config = dict(
    num_hidden_layers=20,
    experts_per_token=4,
    d_shared_expert=0,
    routed_scale=2.0,
    lr_router=0.0013,
    norm='rmsnorm',
    max_grad_norm=2.0,
    batch_tokens=[131072, 262144],
    train_tokens=539700000,
)
Below are experts of layer 14 (counted from 0) of a mixture-of-experts language model. Rows are named router (the router's row for the expert), gate (a neuron's input weights, with its number), up (a neuron's input weights, with its number), down (a neuron's output weights, with its number) and show model dimensions 48-95. Each number is 50 + 10 x the weight over its row's rms, rounded and kept within 0 to 99.
Before each expert's rows: a language model's description of what the expert responds to. This comes from a sample of Wikipedia text that the model never trained on.

# expert 33
What it handles: Possessives and determiners
router:40 56 42 60 35 28 61 58 39 75 48 44 39 50 51 60 65 40 44 31 32 60 52 47 61 55 57 36 64 58 65 36 31 39 54 28 54 29 53 45 43 44 47 51 44 39 52 49
gate0:39 44 56 45 39 51 43 64 44 67 62 42 52 44 20 58 42 45 39 51 47 64 40 44 47 43 68 38 41 41 50 50 47 44 58 36 53 26 51 58 32 44 64 51 48 73 71 38
up0:55 56 35 66 58 56 64 30 61 40 43 56 63 60 52 65 39 36 56 54 64 38 49 55 48 62 59 61 48 58 47 38 57 57 60 55 58 62 51 62 42 50 31 53 57 63 44 44
down0:36 54 55 59 42 41 45 33 48 52 48 49 25 54 50 34 49 52 44 55 54 63 28 44 50 42 40 66 52 49 63 44 47 62 43 63 76 47 51 64 49 32 52 47 44 35 75 50
gate1:43 66 49 52 50 59 49 44 32 47 58 55 40 50 49 55 52 56 52 51 40 46 57 47 42 47 53 65 48 54 43 63 47 50 52 40 46 40 56 54 63 41 41 57 47 51 45 59
up1:49 43 61 59 50 41 36 56 33 40 45 65 51 34 69 34 36 37 40 42 38 84 46 47 52 54 51 39 58 57 39 46 46 44 51 50 48 57 50 50 48 30 55 41 41 51 42 53
down1:54 55 52 64 56 56 50 44 38 58 48 32 63 38 37 48 41 43 40 63 57 55 49 52 42 59 44 25 36 56 58 59 46 35 62 46 43 62 46 45 38 59 43 59 31 33 51 38
gate2:51 49 52 74 48 53 59 36 53 31 53 63 43 44 44 46 55 48 55 33 60 55 40 50 66 48 43 43 42 46 43 37 44 45 68 60 39 30 49 72 30 42 50 43 61 37 55 47
up2:46 38 44 40 39 61 42 55 58 67 40 43 39 48 50 48 35 47 45 43 48 43 54 45 58 47 41 50 38 59 40 59 39 27 46 46 50 65 45 53 31 49 59 64 46 68 36 61
down2:52 36 60 52 56 45 45 56 37 55 36 44 42 33 64 56 35 41 71 41 56 47 41 63 45 58 57 55 45 40 54 56 44 48 56 35 50 44 25 65 40 38 53 52 43 43 62 37
gate3:55 53 50 68 41 47 51 40 37 35 46 56 31 42 49 42 65 47 52 48 53 45 66 54 56 47 57 42 50 43 56 47 19 58 40 41 57 48 59 60 37 61 49 60 62 63 62 51
up3:46 38 50 52 49 38 34 43 46 44 74 73 45 33 48 53 49 55 40 36 43 62 39 42 63 52 46 51 42 33 38 22 40 54 48 46 47 43 51 60 56 51 45 33 50 70 45 45
down3:55 55 70 63 42 35 39 52 44 67 59 61 49 49 66 42 56 61 62 75 45 57 50 38 52 28 43 51 53 63 61 67 52 58 66 38 58 55 66 52 58 50 53 55 58 60 48 41
gate4:52 52 32 61 43 43 56 47 58 56 59 45 42 51 56 45 46 32 59 44 45 39 47 66 40 60 31 41 20 30 60 87 61 53 64 40 36 45 40 39 44 29 62 63 48 59 57 38
up4:45 84 43 56 37 72 36 41 51 64 45 51 46 53 55 64 63 44 61 43 40 64 52 53 42 48 50 56 52 50 63 60 36 52 43 56 49 38 36 35 57 47 51 67 56 44 50 64
down4:56 36 40 48 46 72 56 57 35 57 45 46 55 44 60 62 59 56 39 65 53 71 55 48 49 56 52 43 29 49 33 40 55 68 68 36 55 37 52 42 56 49 44 58 52 54 52 41
gate5:42 46 24 41 47 30 40 67 50 51 51 42 32 65 61 60 40 61 40 56 35 64 42 35 49 55 49 53 53 50 48 34 52 42 71 52 62 59 53 65 55 47 52 47 44 33 62 57
up5:62 37 43 71 45 47 51 43 48 46 53 62 63 59 53 53 56 41 50 42 46 43 62 49 48 51 52 69 34 54 44 55 46 54 45 35 38 65 42 29 51 34 57 52 47 46 52 70
down5:58 36 52 59 55 33 48 50 66 48 48 45 36 51 46 45 62 48 34 47 58 38 62 45 47 43 41 50 40 34 53 70 51 46 73 56 60 46 59 65 59 39 32 58 77 55 35 39
gate6:46 42 43 60 63 28 56 63 38 43 46 60 44 40 44 42 55 49 50 38 53 67 48 42 54 61 60 38 47 43 53 29 48 45 37 42 56 51 58 39 61 52 45 47 41 46 55 60
up6:49 33 73 41 65 38 51 46 51 51 60 60 42 57 45 59 52 60 54 52 49 59 62 47 74 50 47 57 47 49 31 50 62 50 39 63 41 43 61 60 55 51 48 58 58 50 33 49
down6:43 45 62 57 52 47 48 67 31 46 33 67 52 50 41 58 57 71 53 33 39 61 48 50 44 55 44 30 50 43 64 46 59 57 32 56 57 41 57 40 49 55 40 58 50 43 44 42
gate7:43 53 60 53 57 34 35 39 46 52 64 47 56 49 32 60 71 39 48 36 46 55 43 43 44 41 55 47 62 63 63 51 52 32 61 37 58 33 46 61 52 44 46 56 47 28 52 51
up7:56 47 66 53 53 65 47 54 59 39 44 62 47 51 44 33 35 71 69 41 43 55 46 51 52 50 55 45 42 55 42 38 43 46 52 52 35 50 61 75 42 52 47 61 36 62 37 60
down7:49 54 53 41 38 50 46 48 42 56 46 44 44 34 55 50 48 50 44 54 43 44 38 44 55 54 55 39 77 44 57 39 59 57 35 39 30 55 55 36 53 54 60 47 50 37 60 45
gate8:28 55 57 56 47 54 70 45 51 57 61 35 48 52 37 55 62 63 51 40 57 59 47 45 46 54 47 53 56 47 73 48 61 54 45 41 50 36 41 54 26 46 28 56 43 57 54 46
up8:58 59 36 46 43 42 54 41 57 58 56 57 50 67 56 46 44 41 58 78 50 41 59 40 47 52 42 56 48 46 49 59 27 27 57 57 59 60 51 62 54 54 64 53 58 52 30 47
down8:54 48 36 49 56 33 41 52 40 55 60 78 44 47 37 63 64 39 50 47 42 44 40 54 50 67 53 50 42 50 54 53 64 32 54 53 68 40 46 54 50 44 45 45 54 49 73 41
gate9:63 72 64 50 33 51 48 50 55 40 43 62 36 51 30 38 51 65 51 42 24 39 36 59 47 70 41 37 32 50 52 43 64 54 56 37 52 29 40 53 46 44 53 52 70 59 41 49
up9:41 53 40 61 53 57 49 48 42 41 43 43 45 47 56 49 44 35 44 47 45 66 43 53 56 70 52 53 47 53 46 48 36 55 47 59 47 56 29 29 53 48 52 46 44 41 48 69
down9:55 64 44 23 60 31 40 48 56 55 52 46 57 46 68 49 45 46 48 62 60 41 55 64 44 73 44 55 50 60 60 37 25 62 28 48 44 60 57 34 56 44 59 50 48 50 50 59